From a checkpoint of a small mixture-of-experts model trained on Wikipedia: 63.5M parameters, 1 pick a token.
Below are experts of layer 5 (counted from 0) of a mixture-of-experts language model. Rows are named router (the router's row for the expert), up (a neuron's input weights, with its number) and show model dimensions 224-255. Each number is 500 + 50 x the weight over its row's rms, rounded and kept within 0 to 999. Numbers have three digits each.
Before each expert's rows: "mostly gets" lists some tokens that are sent to it at least half of the time. This comes from a sample of Wikipedia text that the model never trained on.

# expert 3
mostly gets: " began", " made", " announced", " took", " used", " wrote"
router:461498539485544479496539531575488476455504476481512543469529560474533485621432407461516460467530
up0:588537488435491543474476591521488490494432557566489488529460500554560523461469448404456552439590
up1:470499564534559620491462518510460508452481531534482528509511583500437453473426467549510407439480
up2:596451551488489422470507630447480526483518467588432604530559513525456512541431561422450512459494
up3:548479388454379521449513581475549526540431477483507553448456476491553525557530570487521455539507
up4:620486437433522448500512428541520507442465475544466475546492583473446479445443561414574405484474
up5:421502533565531541496537548574533516504517548552557454527577500474432483460437452463448491566509
up6:500546613497538603532511623469522459469476437535335478484564564470381560555474404494439531544510
up7:531444433361450453531482498481458520480509548538553391561590575506503512493498570454518378511442
up8:541538498467539557527465543490532509578476497588512516539560511517519475476465497474429536543546
up9:533464500532518405514499499532438510481423451584507553484559511471521472459532465485518435512598
up10:516592433505422437465560597538570533514469486540512550565448462437549465536510505523481427471608
up11:424521500544340447529550513463451515482553488471559492466545452461401499401558536458568539463536

# expert 10
mostly gets: "ić", "ović", " Johnson", " Jones", " Daniel", "kov"
router:438499533453483481464558416512446511537562484461643573516561521507502475550564552463544521637563
up14:487514536525564446474480569479551526454545538510499444407538558474531525561429577504507463515476
up15:428503469408418540517498426453526523474565618445584474521534475486536410521465454481523455539545
up16:424512642468528487435537503538481493487472506522477472504479541494502498555438445483459482475403
up17:503406420601608535514493601520553495527489564487577473506572534507511478476523484509505482498461
up18:531565500505546583521482564477522488576511454501586544503514496480409592509593444530548497538441
up19:475474507460526473516478512532443440475478461432534450468525498553568509503488592500492455544541
up20:407476517496525590501530530472480431483481527529468556477462518502523492587508598574450585532494
up21:502558546514471511523538563415450518480537519505558515482498457537470384539556507493531472573505
up22:476550408492391465565520487505527468509554402458510516499537549505531404448558565420503586541421
up23:485527459524564552548476617399547460473494462481507530519521591462516418497545506509468534632620
up24:540383531545449449540511402458494392479497398452516558517493448447570539551533487439426487416546
up25:508522533576414552499516448524502461460534420534569478514589417517512498463517382501490512521553

# expert 6
mostly gets: " that the", "The", " after the", " with the", " | The", " by the"
router:498438375475489442494484490512604493605380523499525564528526555451506501465475546458521527513588
up14:471493567577441390520468439464479524531436515505513496517426572494494515594511424483411530470576
up15:532492534417558551567520527539505454484422509520441461564513475448478498511505479531485472555469
up16:443528440532627490576454567526510628433487482458529501520569598486404462518488483444438544480434
up17:521494443517449534530481550456532464434553549453561610519489483495414570569423594433489480471536
up18:508483444473473499519499391490470459582528549562498499513548440504486487526518492367496421588536
up19:519439494505504428457579431424500486497426557564507620536586454472502377492553593447489485463546
up20:540452453495615540439525578525539536537540487524485503545473351490491537510489507476474477519472
up21:564583523515422450453544563518480629449611519497559504458547420476576545486511495534510456510471
up22:457461507440548495483511405513515493636573508511529548502519485492512509490510529495529528502557
up23:504533511439534431490478476555508436544513522507584461456458539424477562439470533456515486435517
up24:423481486476474405465468515535412535553558474522554493547552502405494409465467522395544454569444
up25:455479462485478482509480548487433534476347476593455598559448650498439575459496475521434543435499

# expert 4
mostly gets: " Minister of", " Transport", " Society", " Arts", " Institute", " Museum"
router:563440600430536555526515478456519542422451446637492494504513569480465542411556540579444469498555
up14:617464627505458583532481500471534478579486476563530581496492571492484448473545541557502474503500
up15:524534535567533509477494536530484477500402508628512553574531457469433502426535503460514485529563
up16:409447480486531459513481396575427431618516485526443431536500473491537518402554510495539547547464
up17:570526490580451555499554473613585481516458531522486468537546503527560490489521470560388475493522
up18:466465566474460528529464498489531514517509487596534474466492522576548458602505558476526494567504
up19:560518483495507440493493499551522545504563531604453522438534443518575550541500515585496500456437
up20:554427500557504466466434543534514500536531512540488489521532558539507530521488411489510563564527
up21:532496459485467438539523445621485517507486553473456515486421552470543485467486467570472554538492
up22:471368537547455423544341481472540516441423519513446436527502520472498443509407470454473556547423
up23:494508497562588477543557502469502506498514580505535549480554555443465521566437517547477527552467
up24:458435482505461479479447593426414623469419580462518557561506483496538511553544457539525434451568
up25:462472562361377483468529575646477467533468502576521641570529601595453470596509513494495423445525

# expert 9
mostly gets: "In ", " June ", " August ", " March ", " September ", " February "
router:520460560511469471487532542474477467546414459473561588470449469455519601471414482507473442549495
up0:541494502522508512485439518445588564509493500527507461474535510475426489518494463432513513476548
up1:473507464475475516509370535458454552563504448457518595510460524441414544455502550564392443487457
up2:437563494569456534502493487498433531529493554519491525444443455459481541457474498568490540493564
up3:497533547474553422516467482610584498487589470433602486515520505451520514474575521612523452445531
up4:608496415570491463526419343507551541462513480482556417496492519452489403487608417444452477431474
up5:476503465518452499538425510564541460531558556513547514519496466414419423431513539520375482381462
up6:554526453516417487504469473505541501484453477519583514520517558509491533523516526554451512460589
up7:514577533430487534478505508447394586481476517541464569489510510496426613571416431502514506551524
up8:485500508493407535447446580518421492537504462471492394509474492525484495421603645549509460509504
up9:428556555412483601524440518397547511579482490521487482521513498531481687505512520553545532443464
up10:452456560468550550446494453529499528515431533456439592563493503538516533440501511477392455546401
up11:537499521507388540507476528475526530518552513572555418502532414474517422537409420452520465553556

# expert 1
mostly gets: " =", "- List of", " ====", "==See also==", ") =", "s=="
router:478596521498503502573535407526507522582439476484508495523481542504494587483511577491507506493482
up14:523402524554485422436441490493502461497507607555490578540545571465448484514451520574437527549506
up15:441629384458550507522503491511472536444523522539499592516509450521491468451422543474475451479438
up16:488387544401495529597475514458463512469465536489527502499531498507475442558504534496499413446424
up17:557453484597507514565503487552509538495438534451459518435447479476447514526463480535435456441501
up18:420574594508507482503581536494426516524412456441557491565554498462478509468457535544503446439620
up19:382497527481459466536474465554462443532531523474508485501514533511472500420453496555555604509523
up20:523508436563497503562451479537446515546488423533480471487502513456461550538481538493421541417556
up21:554506498612423409515440521372543544505465483475464484499496525511473492415520563422533520444453
up22:407427572510480528501532543528455495455424495453514463438544537519572420516479504604365564499590
up23:571457515396543479559438576445440447564472420552531525550469453474575486473485628550488546531413
up24:538457487418515510515470563426484540482657523392521538566464453419493477445480495456526455476491
up25:517436521473593503523486466517488570427455490463447489510519431456453427539486465542554490480461

# expert 5
mostly gets: " three", " five", " six", " four", " million", " two"
router:481476440570495481478414482508514495532475513564523557603526529489516464529513422433444481516592
up0:420549447492461572581546422510499434547448449499416518608521507475528541593459455380476504454552
up1:501476597364428532535551521482484575530621480572564553456511515437567426392470532503489555462518
up2:542457452405465463520437522485470453437577496566440436634555630477464530596424461466336417511531
up3:539558396498560426551527554509546529410515533547480404502578561462553552487485430470447576535486
up4:508469528493402548520384521473407524423582532503496628539436493442525467599515551409493582517517
up5:348526512560528479519499472400429421521474590522376517448486466560507486554572491495496450609457
up6:493554405502461524546431503503530561477556516442513500519537491515513426526566487450548466461477
up7:484466418393524545451555375486616513537528419454530579486522540506529422478489550545585465542522
up8:487473554468566504514532487461561517522522513422429450560521501481525451569491513524532456424524
up9:525519407546495419472577539571418525599450562593495554381545457463394517493498552549523508498578
up10:493476520534535427490424459509443415522509583517435444447520501495588384534531560478405476637391
up11:394512594452563569557526489449373498536542498517575450471503544503383406467470479534536496509473

# expert 14
mostly gets: " After", ", after", "After", " During", " Despite", " in order to"
router:466461471521535439515554556419507500533503490444499513561576502442506476519537434435508535407515
up14:470540410492479429572480420532464520567508456421545453432460509447480483354547435463471585452498
up15:530511393492454488542483628559475492463464556502564497472544597510496581523531636508470534534460
up16:535460340540556427473439497477566536529563519563529571485583511494478510529497419476437491527379
up17:497545644588452490559477524469491512507464474523425458444494494487475441539502495525521568580463
up18:346519544543496520481475487569519569537483585494429538547518451458514543507492598528479456558496
up19:552479543605531628508499609416490461594409555502402477488511546517458566443478482504498468527509
up20:479492404510449553609455500452467519429441516551522487524518536487479564598465425459464476526395
up21:552460468476530465444477493579480518543414373516563411553500527505452518465519507537596520557521
up22:473450425479563452549480550400518467494484521464457536429481488460454542530527579551480545479565
up23:514485483515495492548477486450518520548474520579491543562621666457512564460491448445524497510458
up24:437554553500522567653460514526499584400469474517538553508497549587522534570469412532493450559429
up25:500487573419481489418516537547584504501470499507523513510566454527516551543466521516486520473478

# expert 12
mostly gets: " Soc", " across the", " off the", " At the", "ș", "amb"
router:418506459484516445481478604554476559513528580599475539489419467508476459498473507584529421523479
up14:532530480548450504543479439515488471538431486580490499548463479464525507409516439434467465565512
up15:448479533542439576505564439559497530574483536515522551540530476496487510525535402515491516440523
up16:519479594519485577494496619562432517568558517550440497542501485544429547492492448606508404562414
up17:488626551467551444483512446512518466480475450523590548544537543487437476476459469454537513458485
up18:504489581467482582560523486531594493468471564512531516538427435459493497464513504402481421510487
up19:504444486500477457472498547462487473487448541425478449489506546478478484528445607528463508463524
up20:532445430505499544501472497471504504521488553525535505550531498487599555455526543476504371499598
up21:479579494515461512476550533489538462559469578538485576459498503516548548501470447474516482615504
up22:537507516503413496473473571504499389454266399580513527515497480457430519487456547503519372451546
up23:537401552413504517563467461510545525604494533528494458491558501483468420478582519405570531479446
up24:547504432557538522450430515463447464542421527473528510494520490464491507481495443560507500527437
up25:515542616529535469490461586461506471456490565510532468538563503549537548517483567447498457418527

# expert 11
mostly gets: "uh", " Ha", " Bob", "alg", " Ger", " Ry"
router:501598492534547432544491455491494517603413591422558430468533533455381516456458424505419530595569
up14:370522429498489540623497527426464551518511480534460538429437464409446511556520545531446561487454
up15:398507513648579508547504477591545542467560615476439525485472443498517489462476465428554519432443
up16:479456456506538504427508533550523501484570515530520457507577535555427437537402628579493550390548
up17:379441410463506418493436530449454601564533369485535486526486490519495443463464475481394554381426
up18:551548522549572441519453502483560519498481468524520468531543433544588506469449525559466538491441
up19:408493536537516430534520531492469654527543579485521456431550489579494478529455577558541519539528
up20:429469562489452481509469571457408454488493542497569550519498516497346443514490533483498412538510
up21:485545612450543553456510501515454516503476450473589491465543556498439413514417562513472480494599
up22:445557451566407512551440483538488574555555444555551410503500543462470608496457418492374471554609
up23:570598343444490491552517504481441553521488508502441493559518601481411514542422476547425490482553
up24:429434484480502446514527529566553467448480464405602480469569528504424567381482439503553489438591
up25:425576533545479484482528533503553481545435544482555482483486441455480566445497365544496492476505

# expert 13
mostly gets: "م", "د", "р", " Q", "ī"
router:559555430535489436560440595486442568469547442525480562500473544462563546480501479523529491502455
up14:520479549473501540588500423504517558568400530555519516486552574495430515546471467496515437490600
up15:528494469457567489514494453484443496465510540518465479461506570419470516354462638421462428540456
up16:486557575502471478557454495502526613531477539438557436556520543528503509481482467402436483496532
up17:418475540533509520549540483443454495579505564587540587530463480506523483563409494453502527410417
up18:435552484444540516508460481502487525493522496515517457515605580470507581396474545490475485463464
up19:467489474543532482508417512408492547455563455457459566451478448517577534539586563465429469579545
up20:611471630432478441509507531553528454474620469533498538542547567470500456448438431487497474500471
up21:547509541474447502522570488443547527446499548574516513420470573506576500531565466523493498502504
up22:524523449581552494558517645527412431519427549528548507576483551507501546557527518488456541491502
up23:499493553505514493533520496498390522506578471496546544490524552425528467605467528497481568497532
up24:510529477575497598519441519473498559457511448562478509472517509475431555519427515471518419551505
up25:536524538408497500518530292475540462599453542553544583528527624438513464429552518519544496478530

# expert 7
mostly gets: " | MF", " However,", "- Born:", " | DF", " | FW", " | ENG"
router:421678444517453519453472500466531535535409452487631540471458556481440486567497491511547435472550
up14:524603492463592461522588467511504553518481604523488451452431492460439515484464499507518429537532
up15:493523500497463572505532553549564473564435473447474535555444527494494569469482453552564528480534
up16:445528522449629563506482518449472558374511548513467384407428487467484512478386513382499447498456
up17:464505501517606530530518445426439560582522546513488565530511625511430475613417473516532506489493
up18:512480563417521505479510537578518581479579495508487462475515602478596522475498474459536542535507
up19:487542502499477513503476450528460658484501448549584455491481515502516550641488533391582525575457
up20:384438507588440484449508452539495491483495508529568476499441444456580447524374483484383501437590
up21:645511539501496413495477529522451391472438573465457489512496526510493488567494500512532476542484
up22:565540546449583538492490513474507601575481486564483444570549641428440507495440479444511519514525
up23:507475533464457537487459469523431484480552519541471591543524486467460455503503376420513463518512
up24:489522485436499444482509528564569531439504444557450426465503336497485424544487485462468402426507
up25:481530447617530421435478571499510570581635619448506567491446551490459427488518537539477450472464